config.yaml
n_layer: 8
d_model: 256
n_experts: 32
experts_per_token: 2
d_expert: 160
d_shared_expert: 128
activation: "swiglu"
moe_layers: [0, 1, 2, 3, 4, 5, 6, 7]
router_score: "softmax"
normalize_top_k: true
routed_scale: 1.0
balance_loss: 0.0108
balance_bias: false
init_std_router: 0.0133
lr_router: 0.000485
vocab_size: 2048
norm: "rmsnorm"
norm_eps: 1e-05
tie_embeddings: false
optimizer: "adamw"
lr: 0.0009
beta1: 0.95
beta2: 0.95
batch_tokens: [32768, 65536]
seq_len: 1024
train_tokens: 792000000
steps: 16509
dataset: "wikipedia_en"
Below are experts of layer 4 (counted from 0) of a mixture-of-experts language model. Rows are named router (the router's row for the expert), gate (a neuron's input weights, with its number), up (a neuron's input weights, with its number), down (a neuron's output weights, with its number) and show model dimensions 0-255. Each number is 500 + 40 x the weight over its row's rms, rounded and kept within 0 to 999. Numbers have three digits each.
Before each expert's rows: a language model's description of what the expert responds to. This comes from a sample of Wikipedia text that the model never trained on.

# expert 30
Final pieces of surnames and words before punctuation or a pipe, such as on in Barton, i in Giovinazzi, son, and League.
router:519471532470431486422496546500478518468433387513433525474374452574431451534554494487496546486468474485536531509482537489520493435548529574447560441502493481535522437490496536544566493420480554436493534492543540498449411499531542468617550421490519455508421507524474436498532487515527482473521414500507483493511492510470499469551498506615492540530524479557495500494508459536477449528519500527496485456490495540497510571516523552476448449480480549503469472436531512455549492511469467535468525487524532466456482544537486559563441446453464491546523596506480463460555513417508489478506535525530456575541557500530499469516517509476442460497495468495469446462470458484496473485474440469507471519515488481493536505497519509488479510561514423536461493558400423514456533516560466
gate0:529437539461513453467446451511495463498441502549475481484463476504471483520472459492449420507429523514537524504371479511490489512498478586435500516460570537544521464535512443540554499437475528530480406567500516543497453536482535555467548476566540447519461390420570456523534474479562493472483494468500535488423503578481474504501481532527461585550489548464557528454404556473558514512534474470499496520479497567524518547491544582543529451499507473455586472512485448512488415522454490505500491530463494506527410541510459491523502487487492499422436470496498563515532533486495534491419491508548499520541463497471459506475507528540501481496498492580544556586500566482514543518521583434508508531532453495542470525522538486491586595508550496516496475555507533518449495503509511
up0:512478489529554447467527416456485522502449500516565449503499485528443449471477490524424517533502586502458600522507495491456475501477539513538502506462565525445522549486486474537533456449563528480545554464481566431481457569478483495463553458487498507479488428476441489486477521515547428453479473482532532417519493574538495514508579534516567484506486515489505438498516531403500529448533546471442514556509535496467548520421539479493518536543530476515456467528534543485514480473500505521564545507553543503494513452516524490523537461533587397494441472524453528485551606449503463512545484513563516491533474517550497508500478495489545459515520510603558509536509495561484512584424591399467481525381463497536514543503487494470490567494548510496451449520544472433519538462492517
down0:519537512486530498573461445471499490436456480393559576461550542568516444562484509536464512545510563505470477481435500603499490451499482424484541464550481540547479517613521525474527469470527503491532470460534514480503476540460511464573531552512582430482483477483547519503473484479578520491535473417520501476501494489497538526456542464448508512561399518473467445486479461523487504492520501464435534478476542592475428469434522526442524544438502537525573540520573522481566502537559527487477460511464440526529570492465463516548476523513432527481582459537439444531511516495470477470471492514514509564471497476529484441452420523449504500531527556538492466511491539533461482464525525502541515496511487519549491522405454460551545495458473498525513568422529515565526486444425535
gate1:535471513495468640505441440499510519446487536504443434474501509502527541545515545448559562500526457531535473516537443474483540519484498498550478565474580495476496562436542554496462519449556488432505491446518501554498525497579473584478504498547498452498510516425549481474508447504524483543425495479548511543557485543490504482515362519537502477552467524529510466496563530458492466568432537496529546452495520514432522478525530545507459484557491489523500488537552418530534528504470515498514506557462499504515465417535503543502493574477558454507483458504482456468488531486460469468636552458445550515538418527512460473489499486433442536499489444457470534511481494536491563522545488467522461475499457513505508472395430475510448561513492457524485420514532498457570560532474533
up1:557443428477482509518478505447536507482551519481453453466442528519445488512445484462617516552478567562529460503549462511458501526490499538485547546489515527472474465512525510611476530559476479465474474583528465521472499471483463521529598514449496467477430472515464529515505520514451535432520545511418516504528591484488535540519558524526492386524547482562470525479538540386490560451489505493451534470496510470569454528504455553524460523499468535462529473601589462493501476551515553476532483474516446501510509512419602430532454467493431511507529437535484526513529576496476426493495496576531477472485501495474407502547511535478498466528432421529488528525470570449496495429470502514525495558479515476511565496521491525493520487533469533448473494485524493534432536532523517
down1:542517521489458479593551518540528498513459483457544511453501533546520484495513513415535488513500528474446430508478489454493530498484481521458601470540512469521519458456499507522488528495459478568485513574546518495452493581557507434528559519499529518484468513533487547515499462491543422510510534509502537559449504464473476537566484514540456412547487517608559434524466586473552513528526518539509480519483447534453479542573468484498543539460525481482537403440500560449482460475502465463492555505465540570468474534532489535573416474503549452466513479550576563461543530561489493444532496528492529498538580474464421588475536490516464515537584530440433483545493472444481569485542434519477560531512510488505448496506511516530498562513525404488562542493494556515535514418483486
gate2:483550544473474549485465496471503493474581434539554477473552550535542558521484473461482507502536430459515551508479488496543465594491441465497477524440491426503484557499437530486469458463523481532498548526470469467480497533404498492539436511519498514457469496467510471522445522479523533555490476483452449439501484496494477406400513523546355545606440499502485504547502485575555489505516481464507525555437440519433473601495514558483479469467528477486449515416534474500489497500430570534414481549522558487550544468516529556533453509493472562512495499481467549508474484474492541426458539520492497509448436536436506523463528492482506543491472493483512570497565467542480543501486460503506523544495449488564449532515492501572531625462446498528498504523430525507478515462441489
up2:415481485495515482475533501453506547478446494456423523479465527487481496575502524441570579512548571564408546511454551513488606509549486477506501455465496508554490530481568461424551526495454503486539557536487421480499484601474498512499494517517520451530492549497513551519509479492530505423466462508472557549499529481495507499498537444506514503487492533473498527475520526483505450596540532432520540476437519476518507503529466515547499569476576456473505626502524506493512482474512527485462488414515517493531481518527458477530486519424542462482444506455472451479516513563483538506455647524534444515614441455477483495479495435491451486498490514474530443518421526521471556528406495527413444478472511531530527512489601488461524492456496481506420530493495437526547506491489475
down2:505460504436466526492502523495498494449509487414501500445477465553444431519516498495510508568528562509522460506493517478504545511405449469557593433468518521462457544515478492491517509541430539504508546506509472523579477526447490480475489558450536524520498529489392505498493555487454574476567431495522388493463493506502526598481518497463488489513419507492520508622465487530532571475479561416514451462493513490487501598477426505513480591435484477522485558446520509466503535447480533453457494524462500576562539482560471519544512514529504548493536563451502520441468518497479437488543573486516506492479449513441491551474490469440477448540479466446571514518574476554427523488530425450503465522508477534498502511479548523507460479581491457547509464557550524553546462488487495
gate3:455502450450533514563483603497493428530486589483456469556475547478433493481558498523453502485487524530498534454491522552517459544488502522500503515485515492511543481527526520479435493493620492527558484532475491493440506480533461512588420471520468492573486519468528509536550522403500469500539541536531449487486467516620517553540498471553491456444510565543583442452447488500500407440561486512446488407551521468484487488495507427516515492487543528522614522504510468490507520517452563509522487503527514502524446495452522572556461485551512513520512591545538513500431466511456458534455565474456495495492534499530462454467497472545514419501470532572482501510487478491502522545534536532468496460468566461591459513480518488470545477585487446431442532421440481506542505512505473
up3:469522529532537453464511490479502456591527432508481568438470515524498392496552524480477484533477535491446569499532560521523536574451502545455506470521414410486511540534496547429502478510470494533574519475471521454506527547480518536524459537452493485509559507512515501548496539415496488549448456514468458515480506519607524507527571513559501461600499478484571398475444496469510536581482539467469496520503568482454582494450460492531538443507490475550554481440470532436497485518512562512528538560498514441465508435479465447484517582565497507497534486482498477514507559473531518526529551459455527531398479502538489574550491431520510499513551545453485503509505451549484483454510503463535408520524501494444511592435535445540507471506569481504517496451473457489499526481507576
down3:508535466440474533516581518537539509482430553523490481512543490433541426499447463423524493524514490495488520505497491605537509510491523561462523478487530517514515454575525464482531538537472579425451422458539461571454476504493594517562495475554472553468520550477472507477469490499476526466452535446477501526503493453428484542560543508521455590428501460575470447467461480517536462562539548482489557506511532483484480512490454457478522499436501515489585443552530495460529457592602439507550532499540497463507531489471422574476584537490538555501495540505468455425504479491519436470455476552440510443485511525502422531524441462469481445533504537517518463442564517566478517477428460589491487515500508510544523506446545476490547479498556470534481485465467527557503536535500521
gate4:460531399605529537539440526497443456572520443483523485483490540511511595492456569420525530454486468538516448521507455474504462500539530555433492505495569470527504482525427527477500567481533471484480505477516504537504458513566547518506581563480517486516508560466572540449484525517482507558493556509510491458486523488518481502516518530517436518530510586483456487478551463488479386550437493488450458471439587528431518439493544524490499438450529539484497501486507503477513491443555427571483527549513528501470455542507582539509463458515523486457523561489497460501590541463452527573419505496500490545460535463406536444469526436487460467523499536466418487488479497454518473522499474436439473481491498500557485536412581468479453566540489512512479432501495512473484528487493565
up4:454437505478445413526528438489507491532531460502521504464514537533495451554539459555554490562548444531524546502537492411525451500487508418480519458498365456505482517454415462451490477538482516494534463494501511467533493477482551508459480437482499543579460544517457514453507467466475427516489493521557471500484466463474429484463566529513499518475536418416515580602606553523429454486411527526482567426544468462503474423472488495517463584541422499458553516536527456540491485494518507562544477517492452509523553512513451448519515497482469479540549468558466467477428447538477463579498541504538524479549461513602540538487489509494530501470515517469548489499465526474472504566456515494510563520483496524514548514489483460546499475466468498421542537468551521546520482524486474
down4:504478500404486430579477481518474505487442510432446514551487513501413529602535518524502436516467536502566495499465483518514530456522469466438518447505517465484474494475481495540542468445526534526551424543516485534451468489551488486450539456554508410514464469489519452528558472510586545522535480502400547467486448441458565519539468503584473534461575495474504491462455418521495516482523505481510494479457549521485517435533443551470406529513486489571478497541424475487548524470509463475423522487514532491519582460533461439560498501433481526461490477578502444503502509476508470464494492527488515513429536556504524459584528500483595534536505483478493516545482465481562573576525482435552486489527458518522470473492596496486533540500529513513531477524610559470518511431499520

# expert 1
Hyphens joining compound words or place pairs, plus opening brackets, quotes, slashes and list dashes, as in lossy-encoded, (EBRD, "Stoa.
router:521497598475487555466487465582540528437514473471589527527498502607468490526534428493480425564547534515446545522550540454515524472471499507540451455538550542504430488487513500538457505584452610507572482530563498557518539522478606461507494513424541486532508501507572515506553481490517470514518521493466487548523512465494543551534498494518503508511547513488458545579477468552497508474588445514549511533534456369535453499490495567463483469455528482485499533529474498551475577526505476523562455494520483534593526469521512518451516520460516522438460531474516567484484518558502457471532475489418485453541509551516440481480508527501517484422485568436532458548517526528491588460492542569521494490498495556507487512543482486514466520455564533502504495510556470499560520511410567
gate0:521533487500433513589455542478544493492456484402491506544469624444465517535521484492557501468505512441476513582487492559387508492494559464451504521441453499410474447503479483437474459453506463586493513497441490496448490456498526524413496476516512458464537515536524491528526509502494511523478532506504550549540546481550472520460484469463527433482521501515457467498557494511538433520526508581489572519517502530495502453492474440532527535513542481488529489439485516472500594565487402492562469470476496539482554565594454505500525532492479498506467467528586564514495471549476549492501438544493551399527523494519490490464436442521538490501492442538438468487498461536495465517515534529544480451408571470460432520457492488460518529478544533503444433514544412463523482557442516
up0:448534509453519540506454513530506536532467469483527418558472489489527579455588511531497516493585492460465454531538519471500517478462480555462510529533557487512511431545549540500449475501513526443473543505476433530525598501570527488558468497548552526510495468452505487489535503505517472450475473516491554581436518475479503430522487479373549589471532567511514448479544532549572481476520490497470482534461487524500509473481504426478534451459508505522485458534456453484485447429526521483502457585492544530489514551545523562403528492467562528504468433488437483468479400495511526478507393511472490558473530524556502483457450453564505477501456535522509570517516444498564499480461521554472426400445531470484462424521492494537483524471486555571489495554527481562524490555520536
down0:544533528434525477460520530459519507490458486475492512479540371539476525554428497512497525500480487554414485452467528423569490466524468624516505510460531502494523430544525495459466512529488474494514508508454484447481521525497508519514526515454546478578551574478491507539543574568539569443420514454447518520462517468465497448419397527486515384509514506493520550508529487421530417495497540546534554496501511497480442518465495541442373503467431492580578510584480468512451498491454510498505441536475521469455498475486503497494477495485518485509520486464564522536518483505497432532439544510414505518525429469513483462495572510482533501496446516567508452525518519500526520478512535511520520535515478463501458473625548495516424516504506522512504455481560487455502482446453545
gate1:515501463597503485451505563500502499519477468554501437457480469476528431565475595474463481492524465541510499569438593528491476507503499523441570510513512449469524492428470512528515457459476503424542576533454462502458538523551413490461493441498495492495483457534510527555460505520515589444539484522540548416541450527472501510436474471515526475491429464557514436467473529467559505522488556457572499488444515506518525506487549534462487548564529545522484516459563535502486486521523463527519529420456517530485463520435522473552491498524515531506400509546614493485496557557541465570473542495513530478549505453541400544557466552554446495476487507531434446468530490488490510444525496489510471564461596533540518511493484558476545476477442525468484507460550445440546558515545464
up1:490435510532586443528548485473467597483487497544537527544470501536450529450537536534585464540421536546379494513579453474468494535513531526518490478454477539590548592565498555510487512505512460475512537450507485472633583490494533427487495482509476505525502500508518501518502526585462536518471410487514517527416568504453518566543454469484528452455519490467496465501447514572512548477496556464523490473506519451516478531518483471507526444489468501493451528490431484528523471491497436458538498525481512480493455453493463434493515553528539418528570503457435507515429531448535437494486461426485503566510515498527531476459469567511512476429479517464513490464454467507469485552518456557581505435475427456508490489494549503465502418475542542513516536528518513557544537466500560
down1:482510488483488512504534510496528456516562540519514587520548491537559498456397528516558544545463570490458461588518480491480503470495551525499566542408441451574544524521600495443548510469457420439512551493498564574470524527567545459455528472520472556434446452440489429518480510454472520479475512542550547538460497506574534488466482470530472517501509524447433499506488452517557536468422570531509520467577515559430537573493450482523470493529474490507457460482478475513550536528543558492471489489513474480491487495469514487456478494521539567437526441512540507615533490569520489475430466549557500558486500536470522462533510527452544486489513476501405499503512494468493476503520479548516495456462412514451485485492447562557502494499496455475518529555452503493524530576573437
gate2:495473476546487500534471551514439442526501517576483487436502531508502534523407516490492505541498446492490469456576475489466541515432455408493447498447488520465450542514524555544580494525486487541456464482546450432514485528536540520484531547515428499486525505510573465461526511526493442541558492500547487378541460496529587464473523503538496557485476526575496462548490538482499513532512407523471458455433521544483490541500472561494476482493527469473538513600501513497495493490414451564466505445472535493527523454492433567548530507502468463470480530558565440479531569450500552531476502532471526514445431517478570454526480438515399469554462538458611528472525559542459535460532513518496511461495467510419505474395496513559478550472502490551463461496524432490531517502501483
up2:485475522516522479486450545489454512550433480454448503446561527532578522449482478465530519563477458484537548496530429471528525475574430544503452499520503450490523490479481460519592519521549534580508468462555488457497508446466492494507471504492470533566521563460547424404573485556497561475517533517531501427536490505496413467620562457484477489570475479516497502502498491384461505603525429470506429576495547486515508427431549475489514438482471529477478453488484472465575499459497519507499447511470511552546527476517475570530498480499504423470464579534516529502426521495493528521465499513486518490470472494460506527463499449495503513484440500481530523535492597565480585482480513516536463466508502479449523498488445445517522562456489574473555533385488524500506547474474489
down2:656497519502561489544535467518429493432477452560496488448481564540501563520486519537488477538472474567536511485469523504487430440448508422530553387563533468592432522545528501562485609524501535450530432455510506481546505470501561494474474580468517428481568467520468499494520546516501505414478527511508446471486527482506505541501484554537535508485468471506543563512550419486452487487447501519533500519451499474514446526487572456450518499539476516557489524536491437484490459464536512503576458471520488450472467530556453529485447542464527497459491490527469584524484491544476360445483450540492466478500482524531456490486503454564476512495497481427526520492489492498474489482530534585526494429524559518508426492550507484535450527518516498440532490481460448460530512477485553
gate3:539490480520500479502421601507584455472551478542482496536499452417530473499514551500503534470426476508497482516430483503482536519423463466516536550436438507472461440498510492507510480482535483423557458453477513533509478473530482490469560459530464501460567513510485446475474519448509440504530475503496517446496469499488557538476513466533468551536532545512511588439519553535499506451465537496542503461489488473585534508552480465497595531507605499532520520558501474480436543570523522505545522559490431543497571609497482492455540402467541511456494490442488559502518473476501537498562492403556527471521529444510549484490500437524559513461558534511543425407550466547493505531422509477519500466545458476490533535477471531501500406577493496517480473465514426490500476576436471
up3:500483515482498526473456573518521464475509511493475554540500407476547559502520569540512493500458497439470500524436451528420516527539454469502528529518489526449489452505502517470460565567499512461537372612494478517494484521469474443385521485538532520497555599550548488454411517551559480434532454551529480431578506468438496504422454463463443507560522471500420560519506563533501481491504550624501508479537478498537474547466475587490516571542509453514484562540476448514524533482478534477537520469547448489546565519546463488562462468478548510539492475475452520488517483454546485483497464484530400491477523528494462441529480484488590491529504490483509484491515468542526567443511517519534548551468458473500496478494467539554519475548529489539459463485544454474549521472487471
down3:443530514473523480512478480449492491488560534523463554506513508439546528497547547515458505480588471557455499458462454557546546473501455563450408472455539382509484516490525474498452517548486490550533568532418452511456450491453513522499459547461448526521534507491533461535495523497515490551555555553542455478469518508493430480550481596493514473525509467500464424567510505504515489505591517492533521556513457532466420483512488491490501549552542456525535496513522483532525520506515612465497471499530483368478593511514479510488416585503567482568443506534508454439499503512484536529520557554485510507417497501538468590479505495462522432449502442478447495531548473503462519544554471544460499490580538528508499494555461512535485577494435499491541531527487580465450478494545474
gate4:439464497582531513542471444527502453551532498552513441428540546513501570454541450487543465475584515470556498558461483449525508539523528442587476534471510505468481504528498559498493561552548533538497501523490472550491498462483538542467498526441502497492573450509529540484551526521473432465542542530478528596436576552490463499541516528515451508420460514440562495522503521492426484473528522464482521474451547486520504439449528511503481523457493522515521506523541490495437491486485547574515456437464521546463504450487525535537362489499528492503442479493567455542463466467457483447463555485471523503519476578497463513450584494521470466514486458472520514566531514524529509500461527465516493467479550557517458516516418396508524602427528583447477519555548503544408483472461474
up4:472495475550569552479518475540499541503486468559488418518473440415536528368512495491475563516597540512501443455531523508549530535459474536511501536480502523509446465468533446517444557505435525462451498547465456479507464510485484504501470526524495453509469543514536497473467469515437515466465515538543602495466569463489475580537570496410460543469477485428438514509534493525515494543537483509490544497482482522475503467478573491481488534502590520495496494578457491465591449546532512499498475469518427420506467557433474517458535522457550494517476548519489529500542508556461469534552461488514553536475513533574445505524459523484477416541510485533430505455481446534522504535500491535506402538505547483554473538500495453432371427512494452475570504548541566463457507500498508
down4:477413606467476517529529567501546436520525533463471509487480470551491497520488457509526522462491523548460461516594481463458477487512480507525486491545479544357519517406494527572556560511501504517550454485436500519493496436494533498466471389425538508576450521538442476450454553482468503518543483493502516449502539447504517442484501509484480476497483457484565425515489495475507569477484464510453462495482539507469564432503486533489479510499499507477494548517528556575497504527425523469502545515421491562501576452586558498576531592538529466521531509557557471499473504468464544487522524455498482464523518463487457539405461481488509505449446545500545482484494515461497587494541530406432558500519522500449458487551535512530556484544479472547487487508603460507492502439458482

# expert 16
Last pieces of foreign names and words, such as -en, -o, -h, -ia, in Finnish surnames like Heiskanen, plus table pipes.
router:498479426491428525542441560524535445523410600451482506468468525533518555521468476498529557466528497468562571515493518526489517439498479548505553542575468485498487487527435516534562558573518521454450478493507481543477415512499437507444570465423543456482493488495504464522478446533484448441494516533529529464486518551534483482572523447531515515485445485499562500500516583467562531427483517510516444554496510604481491426452450530485436495508530456472501413505538551490504510484506474459522491532541476500494486516527458523532454421492593423474524553560530461494537520501488459492425421504474438478413538485445481592480501478442543473533501512509478573412500527499531510496492485517514514474499454445493450536524447486480502443479463524507508530489415555503538515461545574
gate0:480493525521495525425444508491521510513482491479455523508509500481503473500389484487513506562545499509490503538500482512477516488438437548508487478551509545429527432541465483522511558520535473542562513538518487502611553503544416516613494527517418554517548526540530493449474464465555547443499431487450490517604518542575558635463459507496442494466563501496437486563548494443469527561498506494458523494552514519528481543479540563536473539499474453509432484520554513510551507501481511497474465484514463548533471526523524407465491474501498470467472449451488556533557552508479474527516487536458496475513490468490402562510523512498473442466514524480490505468464589472526525574458432480486453474568545458499429525520444491473450485514452553544465483480535577462549477389496506
up0:520550432543538468551440583524504517546489454524502504496453467567471525463478539486527489469493519505472437465551526489478438493556520532459486505478544448518447510456537428506494495501487480440479486513476494497499475459479531496448440599493545490548449495498533469559493556516462545526461528480535460447425475465469510526525525515483565482464537478587567482484545522451492522535475478471444520457420425519498456426469546493441517554464482579514487523559555548528496454451501509446539477462480522489441530543481545551492499440460519507475499485513448498569512493516537474495449481573543435435423570478530484568448575513535485465445405554529520471541510479519448467452536450409426524567508543532481603453480524501580504496483565488452508512400497506525515519550509480
down0:515563552464520478491446434369521554535491511517519499441519531556490502493558541497485515566479423574424552623500528514472511513500485485526520507565485447501455518470458507501486477530484499553525492500495547473533552542513460472601551504481494585526537488566430422478540556521524515390476534457536481462507527479585462456567499536517515597452487489468494484492445453527490561480457462511440542479507493498467550534485575508478459425502503488509501546462510444481568524485522528490411482522518444490458554487543391481521534424577502522578520560535544512468494492491558551553511516500514481511520546523484457548486502463563449535491525504515509481512588545481514488523485539419448466484518464504513520481512471495509562505522482545513568432456490487498514441491510539
gate1:457500522501494479464471469534481510472488465541495540509462538550534497505516473510514524534489518495451513556427520472476492508478504509459487469509430578504388454564498529538564483450476502457538474492497576479523449548500572535489461398553483508445413473449478507563541497484467465557495406489504518525470424625556443547499478537561525499522501526514496518453478452505475516409550531503461541525502598460478583477547625523579515529520547478555494506492470546496460533496516471477538524538562544515395463533535470474497491526476468515552478529472548458489584508544543489508494467459548527532501499508502524462459537483471524479491569468473530523484511419514469452512499538456513439487495508420501471545469545452530498491512545504553549412492487428402483514528441508
up1:467493467566479468569453479600443450513509478506419542513543475607514586481585513500484534466508435502510516526490508528450492584501490441469500510527428482465522499460494547513487562495462537573483535514474508482439518442527527545449494466528522479421456504488510515562481463532519481514504483463467539509539531532490449504453474480525457508391497552447530514502479494467474511517547533490573525494506478557583460514573509555477491453497497534498510453552449569483470581417514413478368482511494540496506524510535518485532529449523534423503467505473509431545505577525506495543452406509526522506550465478459471557461503467536491488482523486508546463453550491468508522450537574485467433452436454593458446522489494478467497551574501497525534456433512533499518473541543512
down1:536523513560472520457537529475526504501501466525495554540428489464489453470521429528450525506495474527544524469532471478510562535411557513525483479495556508497470494538506404544537462471515460486485462494560607474438463456489529506521500503469496503455556585473520576477487461532472448519471478556581516501465580490444440472479531493554541451462545565475519561488501520500509552514480486520465543474462543508566480609480506481532493564538530546474433505537476532460524528505478537504463447476478524485509536525508446541403520484488564594471529533453532468375403473547494495515472425595515456490560487505561540477486462500494478533544382512544412549537481455486529498493466497513444420522511524487517531531516507490554475507507494463509495479519442500419534530474473446
gate2:489529455449553478512469563501497458506522456524479509509520507531475478476531596504482515461552496527506467497502539495487531527493402476523522546449506476521553451498399527530569547483506452566559417541534485494506505513470512495411530439502492504449505469467494452508491529549495496540529475498533478528525479587526557527480521552407413514484468451545487543515413556482470476507432474500517487535545523514547572421531449512509547521496479527548559559454488520443486510420521449458524554456510498534471448501458527529490477505446482466456512508533485583440533513494548559452485485433463562473498503508508484595489496474530531497431507528501598444462570482499379532495539514511534458515538508541487406508469573576432509516420526474505476439472486453490465558489438532
up2:468493463498536512537460667584495477474475497501432507468438526551533445489470500490460459518524462452504566532457556514495560517499362435606547526454474553460510427575515568484547557555501505514491557480520498475523482507503481457488547443493534439446483503462527495554471483553510501469444511494546452499446475553565475462473614512483539477504483512584445462500507482466487509435507456497483459522490528577548509521469528483497488509501532467540491574528516526484474583492532466456541563423520421446512555459525553447523509447581508467483554519495508525461501538512538524506434479504471507451497485506501477467507488519479555444510471503473481466420562553514486486516490527563453466507560495483470441554479551527432453487524481501496508474499500494437538565478505542
down2:456484483528553531517445564482505458480548463527505453452454438520562424455484517575496485468478492492444521468491483506538482492555535489530509534480491353507530532498470497438533546496545480481475509515538503469501477486461455534508481464455499430471454540517533484436478541520438491519554495590512469465487534375516509455484523530487497485471535497518434429451447497556500493493527473512492528541561518472540496552497478391490536518484550480462465559568477548474486554550503485497445591439502418537521493504492497473464432570475447461536470501468455478460541529488443560470546523523434463520441538492577516500480526450461540536553507480506535466561518570582551563558482475585499509562460503535509505489523481582450512577530465522537517474527464414503527485443469475
gate3:497447528503509486533551534462437599475459488457408556477454543581471516448463517478530471480526434459518567527513456499512500548531408523430530561439552541498493500550599511555482571520597486536495505410521460462572522484502539445485563479538465403452523506498459501506524511447566473510494463564505579556458467526536528484553458535543476587508534539461470480453453512524491505530526451480477537513538517491503484485468457531556481479456538576504509479537475445434484562541501483575552501462504596524415539492523479446484435540499490442520465501543477535540455471503504559503506538509495496451465495454478559501475484512550485446556482551468481506435502471528515513519463487485510453487449506492498546420495442527489444533510554468543476476540444454451461453526488470
up3:506493501463517487500401447580475489523472481537513456466489551484433486425560526568514517496566450530511512430473563510517450458573509510488552454492482471520548526493533558491459493554468543520526420459493467562514468531481493461492531558464506461442554548558516532428488448392533549497512507579477519477472558455513498511454492583543441516558434463468515556530485551516544530480447530495471572534562530567478496445532439502463531483525520427498535457502489520530422497527556553503495488516486499522459454535519468519480449512519457487439494468499509529490539512487477531550449505549449464522489479505527467527495467419519428432466510492454473516468614462535551528466531474460495474527453523522561521534388509555438521465594500550500510558535465484454470476494547563
down3:449568538499445541548507480500505540467534489517465563529518523582525507546462544604484455425501502513409540456468466524471550545459507517499536502510511398536500535517502471455473535483569458430515429532507502477426466539456478502486527491465454504512433467501533393461486520485446529564519495501523428471536486516537511541514444527564438455495504446535499490414436505445596499519561539472460512538582481509497495519502515440512523514485482518557523504438508450466448544473447511602492508520479529588485465525518498513453499505518511502484526474491473467449496467528469503406513431449488493463541499555500512564516483464432570511534468414449577462530462531512496535567495470576505555514508453422441493480486530597493536453440498456457552504505536498475513481506498485
gate4:531533453503502517469456460497523542543510502531482520494453541512536531542450459515452503519467489529491471500478414499384508626515450516537479428499543472478534563517535501473498562511524535536589505461485516427440490547486503472587538549496524416517422502537523561507440515555440499503535483542408501473512471550551475478546507537508544469511450564478518554489451494488484493549474460547526504451541533468452529518487527478501434517527513469498531482495477475524511468454434636520465512547511471524552599481543488535451494499480446456592465526471473505506544533596501525467507512537493483546478515519422578512467515525508432444426525448440451486540428547521483486611528483513462518489481468419524448505473479507463459508570469462481531485528487476488457472513455509
up4:534426505509531502457541509530528547543465474516441507471475504536510463479523567480475533512495513541564460462469539498510468514513446502486537457525478454467522530490550469463551475454482523466550456555527528482490448497512509495557466503485515535461522512520566512653471536538476465515457435543466502483485480575530549538492515496525481443502426521536560578542497526443479529474511496511508440471463587515448528474475498510544504449551476562504536503512510520440549455490463542418567537545535504502417536531517469521480585493568546462521502574473522455569532533507546521504496444548464472546525519494523505485506495464456541528395550456484498509498535511627525438468564540491490410576441537477425524539497554482470492487403538476474462561448481513395522468527476536
down4:495542522466488533477451458536553470544474431450440460472580429481529534500543470490465550472422535443577505520450563490543494492448539472530574504517507458469451487473509456514536525472442543546536481465509555519482513511534516475560451536589499493491425516522504501489494471506494487512552517457480526491620552502556509463545548495462500401472473507537586526486530480479491438430490537541491435520422493513490500522458499491462472472502465559463531458488503437514485520623539522569526543531481540550462452465480515400458475492480472430508468530513563518477452474388457485462543544535466461521524512489517540530542520504446452446521468484507424470496531508494476562471491572489457539531525446510429481482446481508501605517549488498556508447475444513447530516462445532